From a checkpoint of a small mixture-of-experts model trained on Wikipedia: 14 layers, 44.9M parameters.
Below are experts of layer 9 (counted from 0) of a mixture-of-experts language model. Rows are named router (the router's row for the expert), up (a neuron's input weights, with its number) and show model dimensions 0-255. Each number is 500 + 25 x the weight over its row's rms, rounded and kept within 0 to 999. Numbers have three digits each.
After each expert's rows: a language model's description of what the expert responds to. This comes from a sample of Wikipedia text that the model never trained on.

# expert 62
router:519531533504505522485546474552537517517516509484507502500503505522516500474499533461522514450493490503497523533525482517468510459447491445453499502520495491483521471534533559495490481492489471527475486506495481506491479504512441494463519525506470553499484469506503485506545499471469485479518472487474493475535482480473528476504502516494495483483508529505526475505463493472517527472505518528477499492497480521495521533481501498541452491506557519521499501502528517470510495477469490506520495503518519486488478534514453492506527510523481572467537545513508517462478514475465487450466534458515513527522535483516494530511468514553494498498515467461508501514475537533518526476519436500527481511480486512538523562466526478510501504519514516496509475483530482512439505544472532
up0:529476498485511485496546496513501483514536471498465537503471505515495464444507503421507571461529491498520549464496492483514518529431465487507464470472516515540502479494547540461499463486475501491539517464473498475557499491487444484467527529495479491531518510486532543498493522505491505523499503512525523489497529509519508497518508503498496488531500550482502527495470521506471523495483531485512446479467488501503534485448486515475501481530528504524536506532511482498558496520415523500526483519501494503517479501535473476501499489474515446483514531550509475485464520522518469472477484471496517500506483469501483510520488499494475513500472495507520489492467519532494487523511494513487466484514539491522486508441490501510481486481452496479488496481536487523457551508486505
Line breaks and prefixes. Line breaks ending list items or table rows, and word-initial prefixes re, co, sub, pre, non, post, e.g. co-promoted, remastered.

# expert 44
router:518503508562500487488473479503530503495461478496489473481490494517465509507504551495526510520501491504531527469521467517444513487512481469528505502555496458471513500552515532477468479484535514480501509488510517508477530512550475490488497514499476543463496495495506515477579504480526538489526503525496495516449529460500529498515485472501495533525488536508538492498458467498519552494495530554502478494488519519503497535481499494488523484520545556510486517560482485512473518487495520537477446473513513490485502500518480515533512489523521499480501547526460493489478490527503458487519553499476517516548545486494481527496450465519522518530539493537519512507516533512498512490469478508508479507485473501480488565498514485470486455516507555512542533507551457506484500508521508
up5:537512528515485521491505478541513477497525486470455479520494482517458503532524554492549538467484487528482485493554482504519503462508496477462545505531510499418480529512496491499521506513499498512494527492520515481476471523502460546523512523482458508498510491506514498471501495497538512536506526498497508526510503453496524491494470476539506502537483541493516473539504575544497556521501528476497515481494495507547487505467527492516500481507526509532502458515465491506531506527479521498448495533534514504477488450456528519569468500520528524481514502512499511479468471500477475544513526484494518473516493533498500514501511460549496477467506527502502484468493472499519485482475486480567502496498479474496525513468507502479500507482489520494496495412539495526475496478543516
Digits in data fields. Digits and the following parenthesis, dash, degree or prime marks in dates, coordinates, ages, vote counts, e.g. "(aged 28)", 30°00′22″.

# expert 5
router:487517490505495530533484489529471495495453518460501501489505506472489512486480519491489532502491492475524510495497470519443531532450473515493479482540499513509544499531551519476474488515507510444507470518507483458491521505525488485516495512510518499485474527492502499488520525492503569499515529525535503516483505469488509482472503532504542502521475505535530514474477467492504566502521554540513511512502510520518496515520502464516483511496521522478457491483463486509500499480489514449459484471506466503502521527514488440497521503495515532482517528526516481478457518503513466514498522445560538553523524494519474478543490484478474486521511500514521497516465549472499508512562474520508472512458467474527465546484524470496456500493529547529515460464563501507477525529523467
up2:472482473489532497492487533546452509515471457515541493529522446519465515511484464484508529486473475455484542494526494483495531466501510516491525518467508523474511519483575507503513490511547483464560498532509523482499512466553497488508506465502531480495516514492520486478500467486509526484518526493515524549482523508513488539485483501491508485508512487536537468540530527507498497521510510518468503508536513498476528518522509484499438461509445524475515455511485465577511509483493510507516480476492476518536506507505519444524500497460508492417478523522499521471497478529477501492515495476491498516471474469482483490470522509512486535509513507516455520464496515526523575510509513465507525483498514471512436501521493490520472497499514507509501488524474516503476488473451535
Leading digits, word-medial pieces. Leading digits 1 and 2 of years or numbers, such as 1956 and 271, plus word-medial pieces like dis-man-tled, in-con-sistent, and raw byte fragments.

# expert 11
router:499502548511467518504514500540534498488458502535535530508525493533513506495490532484514495467466504485516549504533490492421526504501518463481541507548497513504467478541528515519474484492485491526505508526491499468491485487494499505487521536489466561485484464504492513483562495478494538465521512501452468506470513491475529501471492529501517488498487563497510487532460497502539520476488501537481508479494497539500504510459479521508459527506527515461497535539479494498522475520464504499450474508436491484521515518482508493493538531488476533503500536515467495470449485507474482470481531493513490546512541502513474514529455495528493495508545503490519489519506511550506495461537457524504464512478472514489476539508497442509501505517547480497503473505555472538519531508504533
up0:514514535498515513507473516496476515482521496461492497438523515486493422473501530523511453465491526531520511496504502514475515503483492488517493485484492531544494478521496516536522478462530484510534542507474474471483491482498489494525453513539492521493496450521484475531490481506472505441452561474484535500523534496504546479525533498448488501516477498493488512495460505513478516487507473513469487467541528519497503486471491523537494550508509517506496505464509488503502483489490556531456496504473526537523480523500449506522543542490479496466505516516466468482493543558483469478519525491480481485493524528522456488519537501519468515482529495482530501469504531538464498519458519475514526506535489528552480500455507470500492498505460460496504514505560495521467470489491509
Line breaks after sentences. Line breaks ending a sentence, list item or table row, especially before section headings, plus infobox field names like Coordinates, Spouse, Position.

# expert 49
router:539496469513493531499471452494489499484457515496523508486508497482497501523496544486486509513541460455532506523533480496437539534496520467466480508516468509482492499527517508524439485513505530486519514486489476477466489461506477503492532518521480513495508474540525509485535535472508506505547498512505495516477465518476535526477490489507530488507468500495504515505436475532536539498497548527521489490463519510501508486510503492471474497489543523490503537527501426516523480505485542510506510449466497516502479522544473480518536493444470531472498533524502532448490499536488464507551501452498477524528547473473500520458466482519485473526527488525498542521515543483493501487464472495508501490462494532516496570448517489504491469523474485533545498499504495494483494490501497
up9:537523505532501497492455460471510475508489521473491516485505492521473517511532499525522506495534488494525496500551516512537485518472509447514492448523507495501506468494496525518516504537488493513531490458512553514507490449538482500493498517495498501517525504489489526519568534460501506502525479520531521482498498518467492497559473507501500501506469522496533495544451543519510501516485528493544547478459511493465456481526475520527508501460514504469547468499494517489495509490497491507514541513499451472511512523550507505491456480482507518451513513509522518475504496506487549527462505513459572555504520513524483511549476532532514505516475514507519489522491522468510492489483543539511526470443500501474504485454460480526512494475547503499489521525474523498512552531468548
Digits in years, numbers. Single digits inside years and other multi-digit numbers, such as 1880s, 409th, 1966, 1990s, plus century.

# expert 33
router:559528532532543513463463480532510440535478479492537470529510491496484491485479519422539484482489459483527533485495480499454521527461533486493514503519506532513522499481526546535500506491529527503491512463545502524524480463508525476495527530490516495468506440518519500454526544482515525498503508545511480477464484500499533510539490500531531471522493523472499516511443485477506487514497534501502488481499472511535491530477509482504486511502569530521517539518499467486510507480508537511484470476472493491509481501527476454553507517481546522503529489500490515506492539517512496463490513528471487485484535485470521483490491495474488533525545494523499501509485524494507520484516529483518488422474517505515512538511535488478502498502484510541524460466516464489476531507516551
up0:537516485533483506458482482523497489506486485490497488497514511485529487513502481514536545465521453521517530468481519502499549502499510544545489511516562473508498505502491492487543549492510491466461502448506500480553501438497491551525502543509516483486544471520451526539525519488531490477469529501519509491506484476491491543509495535480519473527462515517513446512454528556511506536506537511519453498466534496479486495507490501487521537525512516498514481496477477519502471516501527493554462445466511487485473465494497482496496505467492464498508498492499512499460452562490506479481525501456521496523532494501463511482502482519555470517477515512486487473497545491496522524497533477484496450486520507501464482490527523463502517485502485557497540475531503476512499535531513
Commas in lists. Commas, especially after names, places and taxon authors before years (Kiener, 184…), plus odd inner word pieces like ro-ut-ine and po-uch.

# expert 42
router:466521497524502460508514485497510523487487521514518491484475466462531451490512522449486524471479492464529505485522521534449502485529509488494493524504470464511474472530533507519470449510465491491519511514538501494521498482532513513451494496475509478483510459530508505500533526482505493532526505532458485467499472498462534481487484507482473498512499525505553516510487494493492541491501565531498545536489493524494539581514511508496523468478538514469495526530500514462531503478476517479498523491483493533506476492527454485506516533496517497502551519529474530506499536527513498489517536502534478516492534474546494510471501463483515514494564444526485502490472543533447510504480443519513500518470501474542491528479504464511491483524501544520548454446513497506490492504481497
up0:484492488487463480506516485478496504453481493513506486455488474496478490490518484478488511477520528495553481558523504521503510468533507470482529505534455529477475507507502526468495453527505523485486479542546439555486517522503523477496528484480457507489487509504517510501479510475502487474479507513492548491546468453509523500462512468441529513531456525460523519513490493496452461483516468521502527469497496538513488522498475487508510521515491496485487479496507499495494519524452491473490516505494502533526539487538520503548505484522497453533500472471447499517550550466493523453528545477490496507518532555554512507500492499505545513528513496464515521516485510465486494512515446469491519544477459503526481500492539480501503460544505516531533512488479486544499499530476487
Word-initial fragments. First pieces of words broken into several tokens, such as f in fierce, Di in DiCaprio, surviv, contribut, gr, lo in lo-fi.

# expert 57
router:521510482507501501482490482537497488474494477472494478531483513456514490487465498463508523494489484493523487521527468524462483483465479448471513519504437484505505447550543510530461497490514497513518497481502510451504498500543519488480512514488479565472450505507520483501524529464482533491524523527489451485466455501501518513481500525459492486510482553517506494506461490487517551507522516512491480466469520502480518549488455491520459473510532542515533529512531487488489524518479512485469494471470478489514505490524460462541528534486524518504580514534480500485493501547482503514493509497530486499501521514472499511491484508492513500551541493532513525527475522495526530492523446512517449482480468510524487572489534499478492487512499502513551477513542478453487528508507481
up0:493524488492524480505487466474508507514549506462491500533482544449522528503510470448466519502531512533449503512519448502497487510516464484488460527497474471510472478516497526562460512472538496506500499493475456451483510553501490456494540496489504543483508511442514527506465497469499504499460557458508468496485472508464493502502487512477480480520493524510528510467483488519508552482463489480545509502491501490485516511508468492489451474504516491480543482467576509497507480480459477478508509483492465495435473479506464495523512504519517506522530469506479522474554523563495478497530515519499516508476510451479501505476489522504536517522531511481483468519466501518535482469546479490511503503505491517498503506503540512509531488528510465518545461490505507471498520530518475
Foreign name pieces. Letters and fragments inside non-English names, such as Indonesian, Thai, or Spanish ones (Cordiller-a, Sish-en), often in lists and sports results.

# expert 31
router:535490484509554490472473482547512484476443483503506510489465515518477504483447544449480499486495482504524474509513497557467501505493474527499516498514484512497510473521523498510475513523503479519499472511516490526514548496536461509508553544513490505477460492504509476490510517454467488509518500482502445500498489499510500468481525468513531492534511564509504452462450466487520551489521517490507523472475506519507506477454484511480505530528503559459457523495523461463523457493468501520485458507506517524485518520499481469521510481487516540520510545534502474515483471507504493493482517442515516505513504451476491481503471509499519499556527519499550528473478496487532483476513494524551466480494452489501473522508520479479508494516521491530543463536548490507501523536538514
up4:510504520525524487480463485517527487508515547515465499487499488498439499474495572468513474478509482510524504513500505474493433502457542484453511522538498490473512510473512479452495549520486467481496462502508459470499450535508433531495526530489516511511514475508488467489534498489468476502532491503533505452509498502498466538467458528543512529519536504491503505514489476481486476493506503501522498492512530494549566544475522511475468499499477500514466507448537483500521536481494529481487512482532496497498510474519516462501492488501520519501493537518455500502496452472500506492464526506511476516474500516467510466480520494506534504480504512434518550470489542503489516539544467491493484468480520450464451520527492484525541481521510504509478496492509492474473487517498541
Mid-name word pieces. Middle pieces of personal, team and place names, often non-English, such as Gu-id-o, Gu-att-ari, Lapeyr-è-re, plus Richard, Robert.

# expert 59
router:529513480554518531497476455540509473467467498473492518490500503514486474458512537461505533482485496497499502529533487507437524534508491478497502490513518488500495487543513559499495462489522519504519498496509553512509485510475482520474505517538506484492509467552499513504580527456510480517506487522472485463514520478494542536530510546467508476487446523522515513493490487510519549482508519560467505518488512537476510495493460442470482522490514529504484523503517507496504484530482532480466485479528508499496461533530494520499516511469498517533517509526492486489478506541500489499504519491475496546536507558472505474465477489482493511506543494499526524462493533519481537496517464505522485511475469538482482507504514479498475459488487534528507510471584424506476510515483505
up0:518517550517476500512516486496496485526517481501496467473511497497497489451502496475465503454495517496503533490524487516494502520481502483488479548543493519466514519533463543535488488543502470510475435489472506529510454472514471526522491458483499541481486531522521507475518488447549518510488508475475507499472478480528492502531508490529475458513462489516516515511504522518530547438530468500525520540530532519475537487465514489481483496505505497463503481520457476487525543495513465516459472492481502526509478503491491509487541516465537512482544489473503490494464481514499505485529540461489511504493490510451483477496518477501504534502498540495498539464529501539480454522567506475482496502485464454488436482463468469488438506484490474476466468531542516493497502514495513
Infobox field labels. First word of infobox field labels and section headings after a dash or line start, such as Date, National, Time zone, Species, Cast.

# expert 29
router:496534513489514496509517487516518514498478483519484519501526512464504507489495554500477455497488481487524505469510486503473480550509496489486503509508468482527490483542542529506462517513504451521463468493515535486485484502502462478482479545515457520417470476515477526475517495505477498484518555503501481455480491501510534476469491496459508509514464539473549498546486504494479510504528566511496489505510537502474476529479487552499515514494506533505521524489454489454503491520454522505469498469470488474498512557506475446512552523476505503495532543553464511505495522550509506509476529487539524517534534486497495530475470524523528518523532487518508501512475534490551518508538487532514475469475479484494484519492532489508490463499491509529502432474495448475501515525495493
up1:520534520493486519534465522503493517483518494507503511539493534468486531511515535497482501513460459436508520498512482521478487536512555543509529517513492486503485504501528483506522501483506495552500510487508510447518461463451457497499506500509529485472496478490513495452520499524492483480488490482511491526515519471465506483507479500490538454472497509498495535530473474489499479543538549516497465539496495482480447522530462455462529533497512505515491528496477471496507507525475541507428503503544480446503468556556478468533505534512512502488525501478474501492459542504505464474447526506506518503527470497435524491495503505514502513540498499500490536502511510503502488492527500439501498498500490518441476524517481495547467506503509472504509473496476485436527511467509472
Quantifiers and determiners. Quantity words before nouns, such as all, some, many, several, various, million, plus of and table pipes in vote or statistics tables.

# expert 8
router:524514483527486467501476455522478494502493478434505504478486468490489453492510503473501508473483499428472533495485471539499501490490534489473483476504490493491498506511548537533479468494517507502478492515517500472471516519508503510517516514480465500484471511527478498489516533478530547464541486517490454477499503485470535491458475513511523475542496500517474516453464477500508558473563515502496487492485533516509478489488445513536510467521552482498498502526494481486494479533475503510505484458475518508525528527539482521519543501474485487471540500536513484451481539515474517491514484482513494485485514505472486509457476499502510482527542495524522498482512550519503530513498478463494444468517483509511467578511519455517496482557556486521540534509521470505509525499481450
up3:497462483496502488513490527520493484481517507482523507513525508443520490450490512496510547492448475446470524502510479490502490488513500468498480477484526492502502520477522525511468470485524489517538524538484478498488500539494513482512513490509518501469486458523480477465521498501470528509510473525490488490466482511493505481491500505495488475560477456480479476483500470542507534445539509472496493438511534469509514507498488458496511493501477474448431522524484507479505473504508558533485491432517525482483480465538506524505485482466503467455497482500482456454545545519494510495499488479506496507503482531500522495465500498470491474529502509525492512484436539508494512483493545470517488460525525496510488568527514489472479485511560487486560498439487486490519506504465454
Geographic direction adjectives. Compass and regional adjectives and nationality words starting place names, e.g. North America, Western, African, Japanese, plus place-name pieces.

# expert 30
router:511540515524478467514469444486509509491479452474490489513482524480507503503460506492502483467459471489520514505510493529511505489493497461516493513514492469521506494515518551510518509501554482507542505508521495459510489496520455457497495554472467507507482501506522478456504511440503511508518512500503500512440488491504540490476548525503516453505499541491465510476493490516519488484556550516513531500493495546509502559467447478464489500509500577500484474505518452480516485527496494487493469517507442493520507495517459505509547513539493509431515495531483507468436496504516471490518519484465528514507544515480502493479456486488511474524520508503523502512484539480482516507482430523496467474490500501488507571504511444499485470490500500524501461506528491508488469515510489
up2:508547515465486505472472478496504517558510515520504516471476515513499493522482494500497548470478512499577500464500485459487493450503469454511485481468485523467490538513498518553535486462524476501520500483542502489509446512500456496454512521474538465478519537497500460524506514499500517570486494516506494519526434469500493468531466485516525456495494503511523523484489460471490514563499480512473515499492476550509509500492492508460460519465490555520472503540554487507535507479509513471511520523485516512497514509509500524513468496504462528508505530516488504485493491504509493511499557513472514519548514475484539526539477568484489490486497506477463516506497472518511543494540519534519501497523533458491519514500517483489516522493519505479487508462526483513553514508522465
Articles and conjunctions. Function words joining clauses or starting noun phrases, mostly and, the, or, but and their, often right after a comma.

# expert 6
router:533529533532498522477483489519535530496486490507501461518539515462548472500486507509523493521508481430505513531515517464461517505495472482513510485497471485489521470493516505532459490477491512508520499487528517450477498477538465506483549524488477479515514504510515497461546507499466559501508539535458474460470502479492534503472518473506480481494490540499559513487483498523505536497508531555500479489503518488505494516491480519476437535534535537500473504517522504495508504491461475523516502451500511483490498545544494477520529521455547528481536520530508462502486513494488498506521514499488489518516496513523515434558487472468473519511531500512519493507463488457487510485536453500490471491466484471540510535500550496490447487481479503492507489475552474507518550532486493
up1:504466544525497512480462484520500473482511506527542520476484529530477533553487474481495514499529534494485545522539507481481513507484503486488487501512474494508484536495478502436517425529506448489501521452540501519531496487553506494463525466503515502481510502515469498483520513512494517473528545489494509461524510485468497496503485515467494482480504505512510548544503521545494496547549529479521492538521457487507520498477447479495487503485492540514503448539511523461482487446511532514500468471481511491493502506501486506487502520490500482474519527503529486488453457483483492492497504521505461477493517475538485535497546453511510556530555514476483513499469504497481530471490493521519514463529519514538461530485524529521483487495520522517484492509501419515495475450528498
Plural noun endings. Plural suffixes and plural nouns in general prose, such as -s, -ations, -ments, works, events, members, plus the s in Using.

# expert 12
router:537494494496487498497478495515518515524488492490507486536496500496480520512471523472487475468486486495492539476527505513468501490491493497454519492506453526468513429520492530491517487497528501536529505515510532450504505508516482512456506511521485497464493474505492536491528487492518477538549508523449465484502462523487508490472497510510537497532438532528515483471471456517488551531520514545522491499492481510484501537503488479497476517511498605483513555518486467495508448482471494485517497495465465480528507512471439499541487507484514515486497568499459510452516528514494487504465488470474491494509511498474508531477470492509474519534517524566510498508514526503532499479523495475548448466479498512483487515514505475480487517558478494505545502487531485479469548508500471
up0:497534495489489455476514493517498508492443525475473505512505475506485518466521492473517515500531513488509521478508508531456549504500490538494551482535511519495516475496538518479521493504541465508517525465528491472487536513528514465467488504533456495487514489496476546472565498524450499542498510486519489493502506515492463510496524496480475499529498529490510541517522469539494493477473537493506510536453529544522470530449497494503458493469490499501446537497537506512485460498505466459500524526521463502478553525505481508465484522457510514475507545514469467438487540483550484505454518481497507488574478504499511534476518487475455501490484481513508489521486515542523485477501470497472484468477528474481458537493484512498477529503527527472508486474529487499503503478541472
Slavic and Eastern European names. Letters and word pieces inside Polish, Czech, Slavic and other Eastern European names and words, such as š, ł, cz, Cyrillic letters, Radwańska.

# expert 4
router:532485516510487523470479506514493477532447483516541509506485536489523489508482507463501542490478496499521506525473477513495460490493533496495531497509457526512505503526541540498444460514522522545507550468481525469506500473504480467503509489498453499497472467493485489484530507482516512482529484536479469501471484500494553512489498474491490507528466535538521493487465462533484547512513544480514522504462528567476471483463467481504505508486494527514486456497507495480471507529502484519437476510458498510545506475517502485554489520437518518491530490476446540475453532501513478456510518509506504508488496503468483505507473507506484528523563494548519518519502514480517509493470480526535503457485475497518516533510489473473491455511529484509557492501495484537475511564508493
up4:513508488507511483495530473514501507520469483488503454493480540458511453512500513501500521467488496485534488537514527486481505456460529512489508498541509520496510541477482474482476473474539499475490490478465500511496479484499478508504477506500474494522552507534476468500515481569545514548482498535512484423487469492527557513499484494511469462451493467503520501502488506529467525469513524495428518479484538503485522514462501488507485488466455497540475477517508484443487501493520481509488469484483533502475511521526482513501494495479509508496494487519447490492503551553506512545494529549479493518487521476511519475504453561538470506497528524508537482560485522511500545515534525495515522433504513489543498517510513470468516519518527500500494492447478499522523499503474502
Agent-noun word endings. Final suffix pieces of nouns naming people or roles, such as -er, -or, -ator, -ologist, -ian, in editor, forager, Luther.

# expert 10
router:524507465500484513523529499521513502471476500484520499506484452506466484497455514514504540511508497505447549520508493485476512501501454458483529490488470508516522455522520530485517476451494534466515491531525474443484517515514498494489535516512517498479470460560522505494535514518499515530533486556467502484518481458467514493482501475509530503500489535497483542449484488513536504476510519494520489521447496522489488554510487487511498496525528518531472492546518464482544478504494525526511494467510483504531529477482485436523524489428566542506530524512538511488483504531492479524506520498467507514520542508521507530467507475521495534516511492504514518547477513526496526480532452498544469500472474465535501507496503468482515470488528506516514502481546454485468471532520512
up0:478549493496488527493479452473471515512470535433485485487508457487480541511477528476495517469514516514465520492533508518504449493505494497525493525533524516475549506489532520524467534451514501499486468519528499439509528466463521482501495503510496507484503496555486519499473469493515476529466510503517482547531491484501461462508523529547497491494482473491533513532480502525526499486500529488484503493453496548530551482541492492517497524517477538468499549524504467498499481542501454498517548473466470493492518507471481516501507494494510491481492543531504458503500486498539522530520514501523520477491469487499537500508496480468452548506535481511485495529507494518473525485533527478535516430518518504519492507479474473467505488500503491571551494487484466473491498521477449
Clause-opening function words. Relative pronouns, subject pronouns and infinitive to that open a new clause after a noun or comma, such as which, that, he, to.

# expert 56
router:520510522508490523493478456520543535499525485493504489507461461494470508537445559497515536500474487494492527514524491538464548505507467510498544508508459517489507454534527541504519485472494493488451510517512495487484475497516496529476528531492505501488473486531486500518526502479475504554515535513463454473520502480508501454489502500517521518499492532525556517448483484484513532475510519548475516511454521539518511537500503487497477485518524559536484488558545479486501472496448503503473480478532457503511486517492489473492495523497523541501527520530474527497473513515458470469486521509510526477541501488505506504497474473497485506527531493490526540490485504508527523466544498516556458484469470470537483502465508509513479485474459491498533455532563508525489496521520511
up1:545491495515461522468496516593553463499534495512513446515477546507478489505470510476507503474466509409489536494488484524492479499486487505472500524541469527521533540523470562554490510491510496504515513449512525529486512494500467529470528484541529479501472509520495539489516493469490477562493460499453503490501527512508496498471520473486492500508506524489475496496457489503483513471492489508511470559502483456457534513526542495516515510527501550483522500467512481464443482468506506499502517519541486493527450520494472505464517472523493514503475524527475536500474508481491461497492477524497499524457502511498530526526479513475496495492496511509470522546509492497532506494517501553507496467503478470531467527502496462531506510513490530525495478473505512500472526492489509
Pronouns and name starts. Personal pronouns and relative "who" as sentence subjects, plus first letters of given names or middle initials, e.g. he, she, Terry E.

# expert 60
router:523556507525469528492510513504527501508492470505485457512527520503512491481531512488515500478530504480527493508514503499479500515506512496482488483529474487481560480560523532499446479477519526486520525480499521471501493502537465478476517534500469531494485449522473513487562496521503517489515519525477478446481483473490539474508457508528501463524488546495513525490501459510501553495520552538515479487491542508512474541480494493470503521497529523538486498530498509472484514522497492494504503506510519512480483493528466479532491518516512558475495548486511512500489492510487465491524495492490508525517519518468488502485465526503492476559553508539509485540480477488506523446513470485516466518438501450524499559475553510478451501504497542544502541491532433511522513532496484
up1:513491500514490473520468477546489475523408518547521506497521469540463486482453484529531514450514451504507535473513474495495456483498503517517521489554466506454490553498512499514454499502514490493519495499494494475509520507499471518530494522504511494471470480481481511461562498527553511477485471536489535508467484499504544487476523490556482526480462531474503534467477521469449495496520567438513512459505467527534508517494489500512496517497489498509547504519462508505499515511507519456549471478466480511512489464492560486537484482510469492505461527515496496534535512515512497505514514514511507495485506513560485508483469511506537494518500480499520475508534482520493490523502513462494480481494487496525492502479503523492547526507508520484528519448482507493511525504492554
Plural -s and table numbers. Plural -s endings in list and heading items, such as Goalkeepers, Eudicots, touch-and-gos, plus digits in coordinates, percentages and statistics tables.

# expert 53
router:510511460465498491462506508498517497485514510480492503498485515444465506510517523436467516470498448485525488529479486491444529483489507495454499489517470518491514508548569558507471485504486506501503533484503505487482497528539468503512490519517509520510479450514480507505540508501519533478517504493483488467514434508497528502518480545522513490508445523491511493506454471479492572484533519507504518506437486517490483546507496506467503536520534518482501526513504502468493510515454548484503489512487514520489525505472455463517519496510491489465517549513488504513460519515549461509494505473497504529531515529519489500488433498524501507522496505519496498514511548484522519483495494497521482516493505474514501572469499528481426479472488499553522512481566468498474497502524495
up9:567470493482492498478452497514508508463507494502491510528449517473486517490496502443494502469481505521492523475517496491524495501504520511531517440503515498495519515463491543494515532545468560482500497490491563507517509523504513508490510481469507494510477496487477498504481505501490493534504530502497489464532505538514513549509514466532520509463486508479532494482537519527500541500482498538460510474464487558502505495498513525493506502549496522504551481529491490487520471470446456505497529522482503541489504502497524489539491513469509530485526480516501514485463483506485471503463528507563544485496489545474503532491513545498469492463498513484510516469474540560497497448500518549521474482525447475546516473515528487510484482490500519563492533500554499515508481476504567
Digits in scores and stats. Non-leading digits and small number words in scores, standings, percentages and measurements, such as 4–7, +8, 2.5, six.

# expert 23
router:514526487498508506497488455566464517494477497472481548516503498506491536517453534468486478473509529449503501501500470513486473486494483485482486533518487488478495503530500489509511464497510532478526504488515515492461509511511498522490516519446486562485517473516505489498558495489500512503471525494485503491487469505484510504472504522479507522501469524495483502496505480511480587511508515528492512518474541530491498530489479495472477520475502522504466511524529464496485458506473532491468510486475489454527533520558467500491490511477489545491545530576508519450499540478487454473461481498504465491491515526492504506508481490506492520509508495530552534532502539530542512503518490490555464464524500471497427540530535479465487508550491499543514469448513504464478515480491492
up0:493493507520507562528474488537488514510495502487524538533487484462548481507470534511493557483471496456510532516510520530491481516519496492491541492532537532513476463502509495455515492525507500496518497526514461549464506519509532537450550499476501519505488516454510498480513522507468517493508482493524508481492520487519542490501486484512526493511453492509495546463503444503514485470494537544494462542460551542463490501483511460490489510464498559491489504520474507507477489473494496494527494537500469489520473496492522498450496519499549513519540509506508517519521549469495469522471515500548503444548525536503444506483509484506466481527469476523479497532498493464476429501526505496536495495502497530513534535506519498510525472532485526489483491510510498553515483519530519
South Asian name pieces. Syllable fragments inside South Asian, Persian and Arabic names and words, such as Khan, Singh, Shiv-ku-mar, Moham-ma-d, Bha.

# expert 46
router:505536494505516493495536486491509505497474501525504530515516513502480499498447513492501497491485472473489495481485484525432507521494482477519482486536472503495524504569551572482480504459512517495526496482508534492493538520510480475493490502514522504487509496509487493503551475458485524497530536504468472457489506514504514463512521495475512495508453551481538499512458493504499574522508538512441477474507500549503465559478499478446522531505515521523516515510500495468490519497494538495498482500479463484492497506502460470489513480519501515455493550535513485513501502520508467487493529467504492480529527527503518525500438530507498527481572486526488505487485512536524472495499472497501476486488493488493501558525528479504484465521520526518480511512600442506483528497504471
up1:477507477517491484446547510477473482503480490515493539501555526491456481478517468493535510489490436498531490477500503501469485503451490483515489481532486484489504516496500496527482443531576525531494498490499510505498459528487433506569498495476446502477522469476502514512521482467550493468528484524510491497500483482520539505527486513496532475526455509532520480536500488514464502496493544498466452483483534510491497522531545482506503519471497476490473504535444515472479495554541521478477515524489468502506515501537470518502541522493506488491523507464538501488528559518495492498527482515508505485517518517505500510528503508519474475513572501469495467482503462525518480499504510476501530454477450457504546522487482499490535486503529508509491511475499501517538506476478467
Digits in numeric data. Digits inside measurements, percentages and parenthesised figures in tables and infoboxes, as in 6.4 (43.5), 4.09%, Density, Website.

# expert 61
router:486527507480492508540495432529496509477497468488486499540492501502484452474450495451519527497499503493518522525488477526464525540491485446533514529521451533492505443534519524471497474522486526507489504491498496447475480514486488509487515526510482492507527480546525517471527512496488496522511520493442511486497507503454514502483568501517507522503474501484530460475472509501514547516511537505471475469488521518501506515451491504490533517541528497565474497500494468490511441524464529511509501507462495484522474545528464480482495530494512507497541516531495488464472545519482491502486508475501523480544514495479510520462511534500446499500518474528551528512483528506533485471498447508505489465498472527523488576470482475495456516500500524508522461478532490470487495490515498
up26:471475478483479522500474457511470485498503471436516508532530533468496471499485504447492504489515470495481487523507509519514530510466492516560503529493480523538508476483494548484506473506466481496514500482510494493514470480479445484482505541497510512483561491522500504482514556486501471483514569493497501536532506499524497496474516537487510475515487515496488473438508462491498510490495549468510455526534517531454515501465473445479497493486505496541434489493475517467452458496462514525528510512481513543491529529485497477474492540507521527495500517513498507436507517520482488477483510463534523466541471485485490514468495534497485505481468508514518539523497517479544465515531436507493484485516489515535485518472498490524499502478491488475516446505527551490475504499541482
Political roles and prepositions. Function words like as, of, by, against in political and election text before titles like Chief Minister or Senate, plus CJK byte pieces.

# expert 37
router:493535492508506492476472466535508469531499479542482469477477489449450520492492541465503473484484515470484495494516466492450503484508483511518527478499475479503535479519517545518495494474536479477505557503535477519482476508502490478474526525489518514483485477505510529450525504473500489488507543502462490480514479502466524508493499497497487440479479554472495491506463472513520519525545555535459499463477528530457528511489511511515482502529524535517495538505539486456506506498449539507499487466460469500503506507505506503507507480454533505438546527519473516492495517539504453478473490524507465503491546501467535494465508511522517532505529519484532536527493541520490496506481472504545458526502463479512483549521499451472469477478500499526520506535522478456529507499513517
up1:508505504452481499483459492536511501515419519471509474512506511501501540489485500487470497480471479529495513517502492509485439463507495473482532507519509523472512500530477488520472487539512501527521514519480505504502484491500493510516515503487498504506482551534521529472494493545550531521484500526460485482481510515487523514501489497488495484481507476484501463511498460517465520491531488540483498486474497519477469518515518483480489544511480564491435519507537475472541514488510544490493444522524491556506531466493532495515483503483488539508482508484449520466485501507496490566504465475530474543470499491460504439511496476534522506535476462496486484507528524481495536511597498490547452525508471473474522486515538513485483510515449505492537526488508524513500505511457497
Number punctuation and symbols. Decimal points, dashes, colons, prime marks and currency signs between numbers in results tables, scores and coordinates, such as 69.82, 7–5, $.

# expert 25
router:541523505507512500500476490569496531486457472474509507535482527512495486523503503477510530494470463492488477518500483505492468528536503486457463478534489485544545467541514498510473493451479540488498518494545496468467492502537461517506549495485488469492478506523482477491543524503513548512489504509499476459504498457497545485509503506500520474468510506496472525505474449518520533489496533491513516521474526530502476514484515498473452511462516522497479498557503482475462489513472515502474458521461516482477512521501474450501498507502519523494537499521490463508494495490459510470448502464534500541464489532464508496519501489476496500553514521525518498523487490503506483446532452525547468483497468465538478572476478463451452483510503495535512489500502492482490540514529497
up1:517547497488571499497533479559479501476465491498493512507499492483503507477499496532486506523479514523504522539482521493483470505522479488553532498487519487490504456512515512534498492504489533494560459546526471468523505535471529503485507494530512492466445495459477507466496465415499519490499521516504500474461520516507548459509547450537512473495485498479479431490513499518491535504465512534445541506530474503489447507479533469524526481491497483465445490505523532441499450504511505491492531502517486544483463496492502493525472488491539472493520492501507454507513508541484480499477497496510502509495522532492497488513486492506529510496493512519498507513505511493508462472513496519503529481502447499510540551488532470450479459512523475528470520482491513485485536523501488
Word-final name endings. Final pieces of names and nouns, especially plural s, er, ers, us, as in Guardians, arranger, Padres, Taurus.